config.yaml
d_expert: 32
d_shared_expert: 64
beta1: 0.9
max_grad_norm: 2.0
max_steps: 8587
Below are experts of layer 3 (counted from 0) of a mixture-of-experts language model. Rows are named router (the router's row for the expert) and show model dimensions 0-223. Each number is 500 + 40 x the weight over its row's rms, rounded and kept within 0 to 999. Numbers have three digits each.
After each expert's rows: "mostly gets" lists some tokens that are sent to it at least half of the time. This comes from a sample of Wikipedia text that the model never trained on.

# expert 127
router:488543534437527426508480443463459559537458473489543510473508477545506494459506501555556466541397484554464425498466469450515528553497483404511517519535487446509492473520508473454435473481521407456490512583487472531399473517461526567487541517476492489489507488504475527461546492468499545521483546517478442487438491477481486542462529520541428455473516516589569481466517480491472470597470499513491434527472475474456531487585463527538528544501491443443506557540524483495489583474518500460529446495451441458524526544471570496459577424510446458499486505509526462493464515514524506576501552575469557415570566541456431526414507555499461527483501481524459466515442476540479525537525
mostly gets: " Albums", "ง", "ห", "г", " computer", "น"

# expert 119
router:563576438507533503447556523525477519541441500451524468440516536511494478501477518451426455537478453511517496528473484522495491577478503546475447579477473505527480529481514526469467495472614419457482549549465459502437493487488499534486433507482506549532556484479474542498540543566456424489523539489474453469461468522494569390456573497504454435450479490527437463519542490518498397517453518442521533488455540511458493503476571490487478502488537484463467534510558457500464471501432490513487533539457562486491473546566512532567571539458559493533445533617511532564499481462429487516498432445473455490475539487424518550490560489446560500489434545482443499488526454499471462485522
mostly gets: " California", " America", " Angeles", " Canada", " Zealand", " London"

# expert 83
router:513486490492440530475481517569499544464427399482458515532499544460515531510498536400475502432529543457473550450528493594441522522521547517523565487496561518538469529518437505549524501423517529509565546481489529551592499558490555547520445512506550439455621450413592465457478541520490523489502488536513515524518500470553515504536455466441458522541456532527483539558510458497519493503536511523497575454487539579484494448494511488437425510508507468548545470515491571491479450544556478479539552405538566499429530421504520508508518425508556524551430493520416476486461517529500508508537507485492540527445507549557500429511506477519502544440500494512527503494528473537477496464502
mostly gets: "mill", "ept", "uck", "aught", "eti", "Gls"

# expert 67
router:517504548470573500484442468479470434549508452463512541556481529551461413556474427501547510541446467528584437509485426493539449533465511453476513558545430427513490447502560421537501542493451488567493488483495444540459486493510522488419446526444459562484492441486504507504528508554470512489453494541501566501470462394524493524556459488503459493459497562475517491504460529522478558489539537436453458472514482501529480529457467517467552513521484477436463506523527499493413514438457543492459505586536537557493492574584508495454561494538481434446478463543475493507463447418531527541484469562565467456540531568469486516435486457505453508535472460505459454505453555505440508474480
mostly gets: " Me", " De", " Be", " Pro", " Gra", " So"

# expert 182
router:499450524513471475566549516478473509489506505526511489486475480480526471433491522503438499476538462526490523565411496555521446425540517509581473508514476473463490531501568549530557447496558528451530423530530472423480497502519471450516534507578442433517527564521488527530507435557422494492509408466468526467458545556520488434484546510416494454504496464502525491488412466478528453490585486517441559535394590485463464473455481476521433556521455521431492398488491555489430517535441533488500479524529546499548525492525516521548490535452565562450495578495506524502511466464551455458496453528519470538481441537483506509427518457446575541499484472507473496536452563502486481520525
mostly gets: " other", " also", " day", " million", " several", " now"

# expert 109
router:540529482440490504498489504494566531577514533448469463491581571478505533460434461469441483519445507474532593420480506434480543522572527512481458409426520482465463547446562497465502541541584445433519511508545464574525527487465501492499457492460475516505459501557511522444517468508567538439585535500474517526498516480555487521446513516533507507501501527508455544476539531518576482509458527539526518536436580497461499498513508515559527477436502474536545489459525539420466546467542487519491492469510491466546563540415455556466527555492425540475526516594587513529483482498523456513547492512497589467544492544490509535434504585468473453471504511477475544490590519447526510553533
mostly gets: "ology", " school", " community", " politician", " Championships", " education"

# expert 123
router:577580519477525462499461459562451543492459501458532527538472539542513549497450531563521569557534528497602555517534531478461514535441442510435508556535560512472463532533519510475495471510486500435532531510563483460533510420513480447538577449506498454496491443567505525487555541492533543543434494508515543601458494417393500575515485493495562573506539482470577493514471461509437490579413448515568478503466496492455502495550523514528480498521531464453490575490512510437438487432464532421524476510428474415570518467490489455471541515450461455538506528505546481489512498540543490523529446488486495517488435481481552454537526521543498492476467495468477517535513516435497505532552
mostly gets: "э", "aged", " NC", " Tak", "featuring", " event"

# expert 134
router:453491570416552498566499534460444476507439482471546515547470505505479436476522498545442545510502436519461555569474526441450525520463438504468472504457420526516443562456488475455487516450471573472515411504443419579445420509549580522571507491463531506516482535466515545516439524485493474526496473552434434524490553419508513459487423458488474458516456482533496514510484560504512497474552511508492507523518489556541519403465545504457469501551504509490487550462518516515473451455541508489501474542427508569479465479527533542469526502523591538490532527489447480533429479465531498580507458525551538551549540491513548532469437484434538500454505477521537552462406460454553508528501
mostly gets: " Val", " Ru", " Frank", " Com", " Wa", " Pu"

# expert 31
router:534509506502436482485425408494554465471513451441492495554480514523447542580462516550447479538439440538496543522497540451466493440497552520580558480500539412492508545483487493485575500505490534467515533394504493448490517477486531504559459459486506424485556524501567499562507551576497489552477509541583525457488551498536556495527481480484475533435426510493496515498566533409564499483543537520444458529453497448441409514535430519545555412472438522530431556489479509496497495501512535525478491518529542531470509424449533459496522489437490522537515513488517448470538505466466546525440471474528522425507479555567516531481450520459394521514490511524497522531468506453460510496564
mostly gets: " Website", "​", " Genre", " Phyl", "www", " Spouse"

# expert 231
router:432503408486583550472533489545566456437557477534535557509562484483442469469483570494482487482496546500562498532505488464510524517479467498451466579453483475541442454553470449526517542451525487500571472552463491451420480496508521508445520497498522532558518536484455527535500505525466499517520523500450479480518455456546495563466545550503513458490520505509447461559417531474550570545589538538466518509503560596472467454467468526506533558547474429516507476498562503558560582524526537479496464478499486530507536553526524547491436536532564438495498520420491540493546543577558521457542515536454477489433520482554415466555535554484532580524456524493501475515452527555455558519491
mostly gets: "ts", "t", " Whit", "hara", "ka", " Kha"

# expert 15
router:472458474509501472528513541534535450513523463502536453505541579475520468469427494519478532522424474448536562457487465476469511525539524471476457462436436556379498464474601514470456547548536542478535454539574487504489458496507526507470511552531477475533504522503479549496453464439571490445619435465519490474477546474501496383547543543507513505468513543501488576507517459498552483505533537478539480503425543500455522529551499525534462516441522518517469463434502527478537453505469503518560507503494493526573546500494510508494467475559433525430527472572557572520474445517523498502535535524521540551584416512483536503450478567431532466501513502528542458541478584461553566531545
mostly gets: " team", " group", " series", " government", " life", " law"

# expert 253
router:524504471508555450534474534517440493514480574449579501495527576496469505466500456513462458507479536509530546561550491496514487557582410542414456518504519531560453498505572530466463399504537498454445483565459454577515473534499510488489527469430504526547517519441488503487536497512520470448442465497489471436465515482555548513485511454589539489508540532508425444509506460489498453522493520442522529480461542514478522437499563482505489476501490570502546514539498430532553514492409452547428525507496579509483490495543431495491518481414503557563489455592557465503476467494533462448441500520530494502441513523458528561495582490446534499487422466473459414555462444492481468538531
mostly gets: " States", " US", " Army", " American", " state", " European"

# expert 73
router:469531546579511503467545561517511530507490398484471524475548513489545516391538499462495527434553538501511543439514483486460524518510512482559502519544497540518487502573478553479488437469543444472530512503514543551579496484582429561510463447513513487488552424423566468506460496541556477537482534512423537496502491479484577479474507531502478473531439567557507465534461510529484490495510481548488518495471495517465463480456533485545501453499551502528573468425460469556494452458467561483512545460504519526518534397606510496472475500544488472523485558533481556472551566522477501515514519553405510530485462528544471485496531459590555444483433562436455509503506480567436438516434
mostly gets: "use", "stitute", "ware", "dge", "cker", "finite"

# expert 125
router:432463436602469507520547509541535503457491438554492500536561527419544480447517471448453520440574540491539536451518454534424528533512468571550500497451491532512501467481558547530478457511501509538529506496442591512515509535497534537437496467553507530473498448534531429537416508477539554516490491522479576463551487533483553480508509541477485535503449564494445469577507542585481452497486564551510552511505542534567484482455468555491461514536517530543529431515517518451536527483584525547477523460565568551484511454492499564540494476525502483507449549463520519467491590471515467472553485551507506520438517562502431429532477494570521415512470490458498578492482491565470453503483
mostly gets: "race", "use", "art", "ssel", "range", "uck"

# expert 36
router:492460480494517546590533434429481525481488569528498492570483493521472534504524542526448519545447484467494495475479477534469548462497494479551481462437488525505460467479554520483519429476491513491443505427467553464423471517512535557543485458481509564551500517537483487542529490456495460512482472550507497508545570396465526429510548455456476511499415414548510538473519483455469421500541565506486474462499526459493510498458469555450554551563466399544533487531499465568431561459451438455503396514531556547523557536470497465500518486571533491457515486439446476472533539525462520444464498529490450457510510456467547485527491465444500508463554534514570577590467444531493466531537
mostly gets: "Billboard", " percent", " rating", " hit", " Running", " Hot"

# expert 133
router:554424505566350461511484545488475453454528496545528523470466473446515475531552503509500550555620480459517435490511523483486508537449502458568463427561512467526545548484435496564554463525492553510541493500510571517578529525510538474555537454508520471465500490477501457505467503484526490487570477471495535503507471514477580449468486429510516515490472478521524523511491490476453515446490508481420491500523442513509517523476467545486519550474514567502515517435518539525437455515508483448505438530538527474462505466537453501567453462575545499503489547480472476423513465473460524504549588446520406558470517478591524473612481486566459486540582456494535496430529474486495455515542
mostly gets: "Tru", "distinguish", "St", "wheel", "Off", "frame"

# expert 61
router:488457574449558523533485471518507551541484479516428540505484527522504475492543483494451531457500461482429475469473480547466456450454489470522553506580431515534545492479522488571503490494415451474490453451510558515505478554546460498541557533477533520539478529552511424486572447446560468533539473596456520511519475498460454456506473512493468451426494457411559473536540524563449497533533534487543514544510532507501484483523453450421502507513523509508513491516444509468493432455456424480557514542537550527538486437523491526525556477529519484456496442492457449433570445469522530442406436486473519565466530448512496561500510428484536544522522437488413556466559535507546560496433
mostly gets: "\",", ",", "),", "---|---|---|---|", ";"

# expert 88
router:490544558543470503484558526455499502451468490487524478544476454535552514485490439491496508583498536446498569429492521528494506436466513589531492477465492557485523531495519498460576511467527509460486567522508531477496478511528479545563521523495564402490509544481455454484461528440473545474521472505549468479532538509500517422473482508488511512461494496482499524504485459564556504480522462476486542442444492444473523483525581582415417503509534560519445492451549545528452452473474509482558522444430527476527553509447427472520496524454520513615498495474510514554532462501567406430550453480519514549480522469456574426516497477560484522457543557556552493468553413490546442499586
mostly gets: " Preced", "DST", " rest", " date", " quarter", "present"

# expert 170
router:478462412453440521491533388516514536527509532530425449457529544471450506531444506452561554510496496496537515502433490428477500492585485481492452536529475473561454436473556464483466560532505486499535475510524504428479523488483540503468493494515417612486402450510507484416548477482438461484459463518486527471459510499557493568448560481498536465517529473543472511448554556477536531538480520538491400519517530468513539557506462491495567511575476427499513482482530518505552599466514492489431483582515456483540534482465486536468478530539502528419466510516496504459473516535484582511484498497500486453536537520495432488484508535472551432571397541514499512582519497478513548474473
mostly gets: "acy", "ility", "tive", "æ", "ivity", " Prize"

# expert 196
router:515440499460477410487502542507482446516499504489531523451527514455513434533501554486567474467495471520492445477432440529519524490571500517497450404460538456526484487466518488475498502496561564485532446501515500519557495540458498466557497498542532552459525414520569543618467476442468514486437463524426551459581497493544461515445487511509490460516481435501512568451526514592525440469499464463517509476512567491535425473487470467544444528481470513442549426477470494500539508464426483556466555438490556514503458448461488513497422475467536524473451468503530489497517514436461506494596452575591471457539415562521541493429525509487549525497546443530496498514472500480467454529527
mostly gets: " new", "ical", " local", " high", " small", " large"

# expert 230
router:596445465483513506534470542537504489485546416429522523480477448495524472466542438564483511518504523472422542475493497526528455501484480439563531512521531448474465587495494497534474485544490533566511570546473596531544520464504470478508565439469449515475577523505508485551545491516532473601519511526477526497557469470470453465514564532502559555504437469563453470437581418491466469550458430527467481544521561506467525570559545533465502526555436547547489536539522445493463456442480484491535512547555532505466486516553519479522514489551448552538486490526485442501556517540439530439436549489447517547472526487497529452487475502456520511529500484484403544436447549485471521545455
mostly gets: "|---|---|", "|---|", "|---|---|---|", " ±%", " Candidate", " Coordinates"

# expert 64
router:483488517522574475522508486499444563528503463495509595487485534535489438473442516471516548522446441569547431545410527507491509514571481509469536550560524458517575519504542436460484497462489476479530466510466466482455457518503458502585536492505490491496440502461523487514570491503522465463495570517505484513513427421546497474554472495477496497532439528545493447539477472535480513522504523441438579506485469439415481496594476525458614580484495496529513456581482468512472561543509524539525524442523445534585506529464514465520549443504489463455553530524531456572524495466495551652473566542518500458476460507465443558475521500486531492512511434479495525472470480491520527561506
mostly gets: " Siege", " Yes", " MF", " FW", "----", " SCO"

# expert 76
router:540516454492422588449512490534428529470477547464519534492477510500539438471410509463614449536464507485552540509495434457497483510470450452428503512477493483547595509450482481523544515504482430559549526471513447419424432545468498490469503491474490570513448518497504522430563522489515522489487436487516489484500439496473495528511489450425509490501554482486513475466546513484535591587568484517488436420540573521482524534556435557543535554525448490473564533485516486513554484511501517524450451516443456436489457514464542550485467541425529484469528411471486549519504499529518532535470528495521565453459481477521563502514503570493491539479434512491534471432555531470519569485516
mostly gets: " Khan", "ić", " Singh", "iv", " Ukraine", "в"

# expert 14
router:531541493445498426491502471559568509520493503459493436472600535443510490491443537510572565455486486469521598410575523528477457516553533504468460394482500528476466444507533520446469520457573532490461423503544509487589524500477459465430512523497517438486472469488531492487524460497529505464475539501488538504438536492544512531429508465572539547578521487511426484505552470500530442505436541460532544472510575498468524508535515519544569462449493533529560435461483502425533496467503470560494495469525529516495497469455515511469509450494445522456545542588564552460558470510541497455558469551568550505544436548506494506422539554488545465500509496539482541534528527431522516482489
mostly gets: " government", " political", " public", " community", "ological", " private"

# expert 101
router:459458458513482528503480496561554531532436459475417488479532489503507502534485496447571480492510506469531530416496504466476527561456522535515491465503472502435493492478547467549521492479519508573500563474513547505583470542492521454408525507565469565483489500542541442471543446544461436520547457489507520508524408449563471598480518526450598458525469516506519465521458528470519522481522530529529533569575480487549456460549482471544518567575459499515537431516494590500575544498442511536466534443424489527537505452462493571546501511522528410453536519450554571499528609491450471499515461518416480489445497543555526466428536537509487480475500471489494540505513509480447514479494
mostly gets: "ized", "ated", "ted", "ised", "ended", " using"

# expert 92
router:465504531515601459522533470539456518514484473506489605514440560477581448493494542529510533503506554507458468523428518509497452506440480438544510524476456558500489496540446502468514516527476445552518506481482493488473495545574451513486484508438512519563465534442466477460547502486487547567440457545511534536475438461401497572533483439540490467548534437465551513547473506482482439478539508481526509495575419467444455477493430534571565510466475480453463493513476487541560427517527488526418497463494550521520407473442514514508421490494549503496558489528554515522491510563504478529484536396494511556441509516486507506526541474508464554396485441417545534465428500531479483506500
mostly gets: " to", " To", " due", " help", "Dur", "To"

# expert 40
router:491516481481467546570463594538557525519452467473443455532483432531593487490500499537537487538539499420459501408488537518502476561470510517531436495480456459449492544473553459493478538449521517487457487466598558497557455497510475463480533527571494460523483521547478518453456472594538488569533515472508522525599473496505505461491555492473594480516542522575528496548547532480557464513508469532574521549496490487514460464537548508507502554421488593524568410429484533537532477550438536496550536479415501516495507426466510542502494474521450453484548508496529566552552576468472503481536481484503522533478439530521545497418531529520542534497445451474534510492494560509493459484515
mostly gets: "ending", " way", " allowed", "ended", " increased", " forced"

# expert 197
router:475495500576561510524438449421477515503575447473465563450508539443484472486517453476471519499578553479507488513477455408502468569515468469542483454552509443522541460472520508466424476543481435530526471466467496477475589561484532481486469536419462572511467537503445441513481549512525558469483496539458579469479473489477486511476544500499492605433524491519459501544527556498537485524488563478518495546514484553540491466450441488475517439474516509450493450493471502532501600546515480537498458484569487471460497434511527574513414466548474464517540466455517530543531450481506588527505519477470446499504490529541512559500516561578444429541552468519529543576573515552526453522476
mostly gets: "le", "rze", " same", "rg", "phone"

# expert 72
router:517556521497485543455512442402473536547535508593459545460462544449509491461511496496417538454589544552518534449506465508591539524562496417505532420509547481587557440491491493439475502527491537483467479540477433475462497478465514518477482506463512507476430502526476497464503536528551558495438559532550547468460467522456454534463524481506487516452543499467502521540469577483443565559438480492469518477462492489544504555478505449490586427459506495497530556559536438525519593521515545511465512494512467442535546533532505572486442484495408456506458507473518564530488507493496541510462477536454537441561538530513513505540503517561466476583499491523463496549571541544511517463426
mostly gets: "slav", "ł", "ș", "o", "zu", " Rico"

# expert 244
router:515493501437526414570474541495482511523450535458575527535501528531524460539574465538529468518440512535470515494434455566513547446608559435504538446422559510570506499481495524461502484503489549454470440471505515431529445512463543510586564478557541509439479451471529538540496472418534524483431498486448453435490552455512485456523473447540516517501535486554483579520477482558493498496532463441506488523489549484555428473447464430515464563498503493532528516457481472538478517453462513559468476463512555421510473461479549572548463478495534605498493518528541424507467499491487554561504498505574468453474432498516549515465512454471496523498541464537522474476458481487537513549425
mostly gets: " first", " second", " new", " final", " Best", " last"

# expert 181
router:525529560449556390499476514473454451581510528460527508487496559527483419430414466455457490446466483488574395502540493537518517447556438517443499523447506480531546530502531494460463524494538516469531516463445458494444473563453461498537507485482477561493466559480480513498508514478477501439543569537528503525502448545492525466554463500546505429516448528537515487504485403517404535537506520453444556506420464477516552562534479498479550597569460454483474497544522430492532543516528482487525518438465507553539422541457487473582550446500517506479523558541498505510513532498469579593484569477534507488522458484446500517498482558455565470512509470502520458520520506521554502522523
mostly gets: "mathb", " Vermont", " Virginia", " Jefferson", " Jordan", " Kyo"

# expert 104
router:476496457451522495516419488512401524534489452441572528557449450492475490459550491557498441516545550522509440513562509437492542493475481420530440518501543508521524442520569527553472558513456499442487524490447442440546478481453504466472462471453469537489571527476506568558516468555581539490567516493511482470459470492499524510555488475411531494469448546492465485563468538450431580533489532510467492539471495532443492499511457523533531589530529435530527559536569540547457545461522481498476501549501482443484454525508524519515531435466458550478485461568466396548539561502514535490484500501492484597465571468512582474498510551480497499494528474521428494461500475433489482564498
mostly gets: " Ak", " Indiana", "X", " Nan", "OH", " Ohio"

# expert 90
router:493484468474503493475510421558574524522435524527462519497527519485537471466475552567492594502448473485518542471468520475493452573486492489473471468432453537543475518451575506568417509457498546494500431548485511492459510535514524516477474498511439539541447480568491435492486499570503508534462573448440527500500446521463494528503528484503556540532542465554509529416554607518465478525518526505541429469507512399517480497539549541546484531601418535479463479487504427508578500498465496479467433476478452476444513506528459528440503480486537465444543481494583480555530526479477487485566490482527569472485404480411451556553520533487491424533539495505470549489496473513466520436515
mostly gets: " back", " f", " body", " mind", "ious", " money"

# expert 217
router:563485452574469484518431425451556506484511473501492498545503421532508533490426541445524517526549564466516537499463532462488437510485536523566469456516490490448408508461447460423552513450543536501499516447536569517525557500477474547542541468444534493480556501513575438476440507492493473551552504522513508448522519505551477466496409457449516508488441478506475527508551462473607564548530446523479459492529473467487428585561452553447529425499435543563461501456522566494554507483455497487522423593547515469449420525450485511499419454483433518549477522448505462493511477515482537533447473491507482476501527499476466490474458549496489486545446486556511497495494476480463499529564
mostly gets: "|---|---|", " Votes", " Coordinates", "|---|", " Length", " Apps"

# expert 186
router:481532515527522542499484478485554507536456485500499439525502448454579539521500593466524456555481453475517451535589453528472550501549537574512498461394449555390527549532451517562471466564465471481427454486570513553465529496544574564547501542549481580490515551436509554481476536443488443401532490516499495567582519564539513449459506529505574435504498513476513441511498547534448533479469450468477491562492508462574527521514463513453540493503449512484514555478474428533468508492517502529545469449491510431489505483527504542563491524428454526521526496479490522490517522541514525490457469441430522420537504499494531473517478518521521547545496543534455535474506550463476470466429
mostly gets: "\".", ".\"", ").", "\n", "\")", "."

# expert 96
router:446443539541490420503484448427462462494574510576483543512484390554503530563510576512465534538509497527495524582461496589586492480556537461551513525542555495523526460557489534481537486464408506601486511461522499465497494469425500451508541493513587513432499503518446456553533532461503475566502467486486491504443470463508502458505554516502518529510518545508460514434484478461537562508467520471488462486551471454496448575457451490469509523495524510487511494493476496474445487534465449481452446568535536514521506447444476428457453420552467463533527555480498429475519445561468496485481515480488463533465517423545447518527498479563484529490603500512561462493452527439535515499435
mostly gets: " Occupation", " Clade", " Synonyms", "Be", " Starring", " du"

# expert 157
router:494480538501527547489479548483568485477457568493461455434474490533477510463491466497482402567465483508474488512502509530500501521487485459489527501513499421464484467507439427504441522542456496512449564536475499544472455486415480483480462459451447473559454495427460480525539452544470495514641489467449489475445476528500492510493430466475532527472504521473423494468459525550443427526483444559481486461478562500449468474507571511491512501488501467552437536554543495486550516578526418531478498520553533485487530537484515501505559534515437594498478570483467492452502475534446461477442476451496531571535512526545474554424551541418503543568579477445491510460489477404429501478491
mostly gets: " municipality", " cities", " Municipality", " near", " District", " district"

# expert 103
router:476553479484563542516411472545591431504579502459473519456451483570478550522448453454513470490529529525489496497564513509479486566430532450469545554547470505576478561592424553488497450533450479502529555544507483496474491472451481430548487453440446422506507513469438452467469386510462489449551529477455469487465454465473478547484443451553522453496527548511507457480463570517489551534497487495488504487577433489468416483520512538565477520545532432533502504500498462537555511467542470527442452573474505502534535486446490504490506497492561520527531521546438525484497550532501494458481484448500554550477467430541491535514536470446474587492500466468451495441469493530470539437497
mostly gets: " For", " for", " of", "For", " Of", "After"

# expert 50
router:611452532610491536491510542466450455516535506484526534538448437523551520465441518504548472480521556432511539539478522513429497506473548507487428500512420495448497587540515522460466481522569423453515511515444527523559547481577490487518469504423485432544546516425466498487542561475588445481521524504492511504492583516496459388539496506446507521542464553527513469493566433439564507561517478404526547468451483445473467465560529437527475486480486571511547472506486496519442444481509504493516430501458494509467523509452420468495552465454512505488538448497491488532504493548511464473490530513513512474497487526488535535403540500514443515517494506583533462500525543496526440476533
mostly gets: " career", " players", " students", " Apps", " Candidate", " countries"

# expert 249
router:538496419467471472561550509541466566578484534448539432552516483537515480545490518472494492583503569372448430461497488487483484430548556475451494495508479476465465532510559476497546527518484485521515527497549493505439463557442511514477569484589459476453498479472534546536437411483535469531593511528480517534467488490498432506499557561580521402497458544487466470484469473485492504496540510416572479539478445471494518517506593464508476584494527426498549458485461481495491458558565520534482533513487475512544505558524560536510515539572563515471532484558578530532485563497476481500521511533509498565474484532469464470483530487496502518466575478529518540458470495450576508459486
mostly gets: " had", " has", " have", " began", " took", " became"

# expert 115
router:547504456480525448475494531464530531492496529554463541486472471540499536440495541510547422546514524509539501503475534489505472451489523458512531522539537503444497461478426504494495496516462456514422467508458480462439459440518470469498483551525533533589487533456433517467465473476520513567510465474442433531511500466495438522445544529554489465494579561485494560491438513579527504442505511447449494455565500526542503504475482484504465555414536467542469446511544525549493460580577423485524475448431553476445437547498478542582438479507579478465472506454455443488480524498532452529563574418444464534483552559457537441575548427536520477432509499508468482516534483555500563511483
mostly gets: " won", " Won", "Medal", " to", " successfully", " reached"

# expert 25
router:482474546456487477484468472528534499452435512513534541459510547525447534534488470493419475503447507526552547450556467600542521486528507510470521536548555491531591491530486511507534534528488462560507556540516491460466428499496422477474571477491553508448521426442398517513538569539505546543415450539539501475464482548485549556482517428539529511514482468508452533521499486525469509531530515495513556454498531496489490466455546495519510508475477543463553495543526469544512444504506493494477525454470427468527559489470548487547523505431440584517486512432537531412471487419480437462459482572565578591495491495473476460510486511514496620508566511442580536477493455465488476519444
mostly gets: " El", " la", " Van", " modern", " Western", " southern"

# expert 233
router:483429500539525538515441610429475478505507513506502498491572446526510510433528458517472457543595503565513460478517490516486523548417547535569504486545421513534500548513484437540527500487475506532542506546541536487579459533559524502546523537557526433509544462512493486542482471426471485483524473390513474535479433501448492449529468532492536497515450487480520528576462449549479491444568534517449589500552444476501499457515497471496467503485509528468582460519466553521510571489488524447513522497519525483498475498455477400489438442519558461531536480474470551420444542481456467439555483406507553546457502481595438557494478464499520526522546477514480558483529506545477481461510
mostly gets: "See", "For", "Or", "reserved", "ed", "d"

# expert 247
router:470443585531486564497514465435474470542472551465489535514581467473476570529524497542433569542491435592423429516515543411452555488482552490533505469448523496535474416471488492468539495480520473444547467495490476484482481518487504563454428521492559498442492505539478495435445428435552467475530558520567495485508482505609508495446513448530497549586585482467467546531485488471389525496507604524561451464547564524486530432554510482466492479426533476479474455514510518483489487547477487505519495502482498490545566523525410529521496552512516494508461495518470494523443494484542532480488498438526487499475572547500505520512484549524515478473532514494433481545479423556519515452518
mostly gets: "gr", "maker", "bol", "phon", "th", "rup"

# expert 66
router:595540481467591459548472515483591496510515437519449576498508436502440461414514467570533467487526542558473449534471490507449494578487454431468508504517467557559454483555488478488508499535464488520451539468479548511554473446544460474563451436403472471507467486540454447498483439521423542536547471519443488498515499456488481562438429454487464477483506550532528456513452542470467458527479522559405496547516436496526456413487512482549508503528556487560511440528519448491497509479498569537558522561469458539508461540504522429470521499472511554488521518514407480470438531540532444433473472509471516556465508545503454497470479505470476548490530441487466526472468468471510526495445
mostly gets: " of", "=", " Of", " $\\", " Among", " among"

# expert 174
router:567486476464468459526486442427534451434501469481520483595511467530499514552404522465506465561416545508498482547521561514457442458484564538557549459512501494476472489484469478438588549522525534473468538480572544450579491418467551494529500466503515427419580565525546483553531568469501508503521494498531481440453504518565543484475507541514514510504446488498456519478616522448583491482558466542461479505475501450501431501487482521552576394513461524493440512492499528464500499534495521475546457530536532482457573484435458491474519520521464537538483511470544509431518471463511488524476555455530470515573447498578486495463431524524494524532482519525538505504456494440491552538525
mostly gets: "|---|", " Coordinates", "|---|---|---|", " Website", " Genre", " Genus"

# expert 241
router:514496518468518508461452528449498495498522586513525499386504487526442505481556498565530518525410487490430421477485495414536566481530528527523473549555580428491475467489482489514553509526537503405506455579472403543465491455408489541556477553484508555549443568454503483516471513540537532426532549527475497498555496500527561519493556564486495527480571536525522485475470461554494434528502567473460451524520451466522519483550531459484512489512530534452465501531522491494530436481545477466491513527513441458443506549509493533513536576420509558559489498510434484438519489545483477467553528496517508492515511449499472472456448541442514493513527525416432478455499468528587589512514
mostly gets: "==", " ==", " ===", "====", "===", " chronology"

# expert 87
router:506506490456469486520521535502527533574518512460530455488543528465522579534525511478527510533422484524463481485551577472478496471503552447511499433517497514441475497442551476429530536545492510414518493494458506540506480474540561493481552585571479443552483577461517453515476517438539531472563509494570566473500562475517527552539526511520490553521532483504536560472508435515460486434520477571506477589552452440456474494581497488483457492440498501459526547514584548406523494549571461531507503502538482502539493497426473465539518511489444474524499497587445449463484507523512484472557503502513524472562538509454500541438511600456418510507528552471471494461538460520572571521591
mostly gets: " rules", " statistics", " history", " Opponent", " situation", " footballer"

# expert 206
router:511488433474459455591496517549478560533422506441477489534554487562552470506395525496490491541506534404432505431494534514475476525516554509485484479473477483461465511541535500514508476491450502488460483431558510555520441544465519517501586493544464464537494455486508573499476440438520459580547458495483453524504525559439502418514539487492538424481443533535482507543485451485549472468530491515558501567513467499520452478518578517536454538560551438534562424428519547528463492516520501527573527438476499524562565427466534482474484442531479499507544514515556597515503561445516477536537514576513473501495471541495516466416523496485486512448483449550511487470513523414499459523472
mostly gets: " known", " located", " held", " released", " named", " established"

# expert 140
router:485475502418495479575504474509468525417533505539543508510513525577516461449495464514459487514490523452548530513485404491478523537532510492517517463482479561462427447516526587439549477508489540527509475551532469495480472527539490509498483531515457483499463476494436485533536446484495548525494407485469499537488553566540564420508561521460526562509533490502445491485525539463516511482541516468519457477415520423470550476433455473492489530516505567473504479478469463487437531466438458499505513500508454521558485438473459527416437482508541554468526536547580483507506489545579573397538494552536493457486459465470434528454528517475520402541463493444618531537468579434528453527493
mostly gets: " time", " century", "year", " Year", " single", "day"

# expert 177
router:493510441505484501457448502551506444421587439528455514509397498535457471497487488516513533539575492422539470493531521616499484505501536401548489494543511538450570499491505501577482534580519506488576587523548567487569467496508527517570476554457523430526549560452534516487494490500527500515469502501542487508518542528525489511512500544481509468479441541580485487498482495453539488473522429524457471524462505469538523514482460465534497496562462600476483579607569505409473534498459491509493465592542560457462481533479484452459440486498541528524523499452488502477521482501466496480480565500475463493462515409541531536484473468464488559568491501494514545431438506531526545536528
mostly gets: "|---|---|", "|---|", "|---|---|---|", "---|---|---|---|", "^{", "==="

# expert 245
router:465541454493495483504533485486485488495464492487564513495470469492448554517523498509526542481400509528527458566512490494500561463545516438439438542501491548512539508506493486500452498502440554492514460488440438475469524540466496457489578497575466538467526504499450477494477481497550517469474501509518520514510456450564546528568502524572448469515553446517493507457499574433503513548477482495486427483553445595465537529465444420418506526458518477456432528559491527443489453461527553523552570488590536559512442574483514431533568467563443454423504551469524474425486511483502485540477504517556486537447421499444531609537509439458431466492510484482524509486453449503520493566474
mostly gets: " It", " he", " they", " it", " this", " He"

# expert 135
router:431547504525460521552509468431503472513478539430547514562499517608497565573468471529469530549460428525511443484430488420508482519525533527489466499478513539514501461485535554533545508516511535456552473461576537475524518510455541452545466535463498426522440581565477558526498457522481530443529546416570479438483580543580580500478486483543463543513507506489544446586525558566447505469545494500574527498503459508564570484468512503507477452476504460436467547504465503486544485549499436487477506472519528451458496548519486463503509504459487559474526484489539501459494420520570532457483506477575497545482456422540469557509506571479474456515537514515546503528480446474530487454572
mostly gets: " Tri", " century", " branch", " line", " Line", " co"